Weights of a small mixture-of-experts language model, trained from scratch on English Wikipedia.
Size: 9 layers, width 384, vocabulary 46377, 76.9M parameters.
Experts: 6 picks a token, a softmax router.
Training: 283M tokens, 4323 steps.
Below are experts of layer 5 (counted from 0) of a mixture-of-experts language model. Rows are named router (the router's row for the expert) and show model dimensions 128-255. Each number is 128 + 24 x the weight over its row's rms, rounded and kept within 0 to 255. Numbers have three digits each.
After each expert's rows: "gets" lists some tokens that make up at least twice as much of what it gets as of all text; "comes after" lists some tokens at least twice as common just before its tokens as in all text. This comes from a sample of Wikipedia text that the model never trained on. Tokens count by the router's weight.

# expert 19
router:134167137146149149138093102116142121103103129159172115136139148098156161131127113111095097120167115145116138097160136121131136118110155134095128100131099133140106144149159144174114132106125092157151160159063149122189112136130114083111083125127131149155105140142185105144105123172127136112115174129105103139145150108094137145140115132151156154176160113109154067151139115133134162115155
gets: "0", "2", "1", "5", "3", "4"
comes after: " ", "0", "1", "2", "5", "3"

# expert 23
router:135173134132067117156109147090120117134125132140117143134149113148106113108103106086130137148141170145112095181110133131139119132115093136142096139130147102131132158142170153096114152124137105144092105125170102147152147136129145105127144133141099134132087137114117148097129097126150119108176127118096149132171100137125111135144141109113152128134103105049159137097131095127161134165167
gets: " |", "|", "-", ".", ".\n\n", ":"
comes after: " |\n", "\n", ")\n", ")", ".\n", "3"

# expert 7
router:172108132112135117141121112108155139123147107073095102142137115113149120145146127184123118099103089094123141149101182153128170097134116068127119104107116115117120103116096106159167152112127160132128134103151125165094088147100134162183147077141123139119175093117146107171148140105096102127104154129139141130138110139122116115158126159176112090120112146153098125142091174124142114141175
gets: " the", " a", " first", " of", " an", " The"
comes after: " the", " a", " of", " in", " with", " on"

# expert 15
router:096161114136098155106133123089134096161101150123170157133110135149152132132117095080092118151095151097083136127137163120100130134138141131089147135082135132126145125120158137122093130136089096177120105149082178130167139113115123099082142132119124068141078140112131131167146102111123144085101142100099140144163079130122140176134087134128148173163123144067126108136132155103148152110119
gets: " ", "1", "2", "–", "9", "′"
comes after: " ", " |", "|", " in", ":", ";"

# expert 1
router:168166153150092137115059112113122110101135125127119105082127140101139147127119141075123116148187171123144106095128132132142148140128119134096111145107153111122144140155133112117106131125085121084116141089125157167139150127136136130125143119122114123118125132152114142137118146126128073111105092147104137122142122095130171149151114116183159149107143126103140163106136114127141123148111
gets: " ", " |", ".", "\n", ")", ";"
comes after: " |", ")", ";", "%", " —;", " -"

# expert 6
router:095135107143170160138112124107137168124160154123099135124134173142129143124141125148108145131128135153078094111099129116138125116108134170132117125197129150141156110156127170181117105125131134117177161126105097120122160174140130098132134154162112072107122077128115139155134107121150122146110138101142163072104117153120174096091090130137112059128114126155146187118153130167121143132092
gets: ",", " was", " as", " is", " and", " in"
comes after: " was", " is", " were", " are", " be", " as"

# expert 26
router:155141132146119136125076098134102155100111096097139098087138119127147126131110089077129121138177159131138130100177130124140137156116148152115108143102141120104135172146176139120129110125102114125106115067121141146155134110131152124101136112091137141134116132136119134129137127106147098094114095146116127121141118101123125163123101133164180142118161129105134134093103109098161118165106
gets: " ", " |", "1", "2", "3", "4"
comes after: " |", " ", ".", ";", " –", " —"

# expert 20
router:139166119157125150101145154120156114101108112147162082158112135135147136115105102087116101136111117137127131079132131110117111133126158121125118146099112132139122124155154129112153097099099087131131123149064141107183141118118088100089103118128125110132057124131170107136133111153129133065116182137131093139156119102112103193137133133116202168175165143109172102124122127082114121121141
gets: "1", "2", "9", "0", "8", "3"
comes after: " ", "1", "9", "0", "2", "–"

# expert 11
router:163143127113116126139106120128150133109131141093091143122116104076109160124115100152142092117119115124139155145109149163117163117116111102143127091081092153129090126118100140169130135102118173119168139134139148149099100129110136168186135100116144124163125110134173130159164141139089120127120133115145084140109114143133173106137085138157089114131096104166094155114116163125103122112132
gets: " the", " a", " The", "'s", " his", "The"
comes after: " of", " in", ".", " for", " with", " to"

# expert 8
router:158156127106111137117088101107110123108093111139122119093115131143147132133117112061127127114165155115120113086125115152154128144105146114086109134094153144078146139142164128115133138128105135095138117072113147134158131112153091129098113123095129131148134131134113148131130112089147086077107106149084129150116098133150139154125097131148172152116133142121132142097129105101148111183139
gets: " ", ".", " |\n", "\n", "–", "3"
comes after: " |", " ", "|", ";", "3", "ia"

# expert 3
router:142170144188157118106151128124129139145133109166125173140114075138139134149131128172124120143095100153146171156126132130148140153149131143150105140141122125111156120124095144127073145115171123151140113109163108136146082093136123057176163121113097105127140116138122094129156095131118143145124149123161182159131126136091180126149115193161107091095127137095138127120106164123141143096085
gets: ",", " he", " It", " He", " it", " time"
comes after: ".", " in", ",", " In", "In", ".\n\n"

# expert 5
router:125141143136147145151113114148153170136140131145098115126114136110098112126144128118155179125098131144096142183124134149151132121153090123138107134172115101113168104135075103151092142110163175121138158129190162123135140103140137150151120143107139097121148094114141097108152158138122152160100121129138164099101125113112156122124109157156092077107141124112122139094130113170119149101091
gets: " and", " to", " which", " of", " he", " or"
comes after: ",", ".", " and", " that", " but", ".\n\n"

# expert 22
router:167151115162107142100079117118125112125095119134162108135117139111148122128123173109142106163131132108120105084145152087108118084099143124075131121114143117105093156128206092172119139114124129110166113128111134149152150092147119131125123131149097163135094138124129156098090123126136092113098067156111085173134158119100126135152143132157176123128130124101132102109146099091142114113134
gets: "0", "\n", "6", "8", "9", "5"
comes after: "1", "2", "0", "9", "3", "5"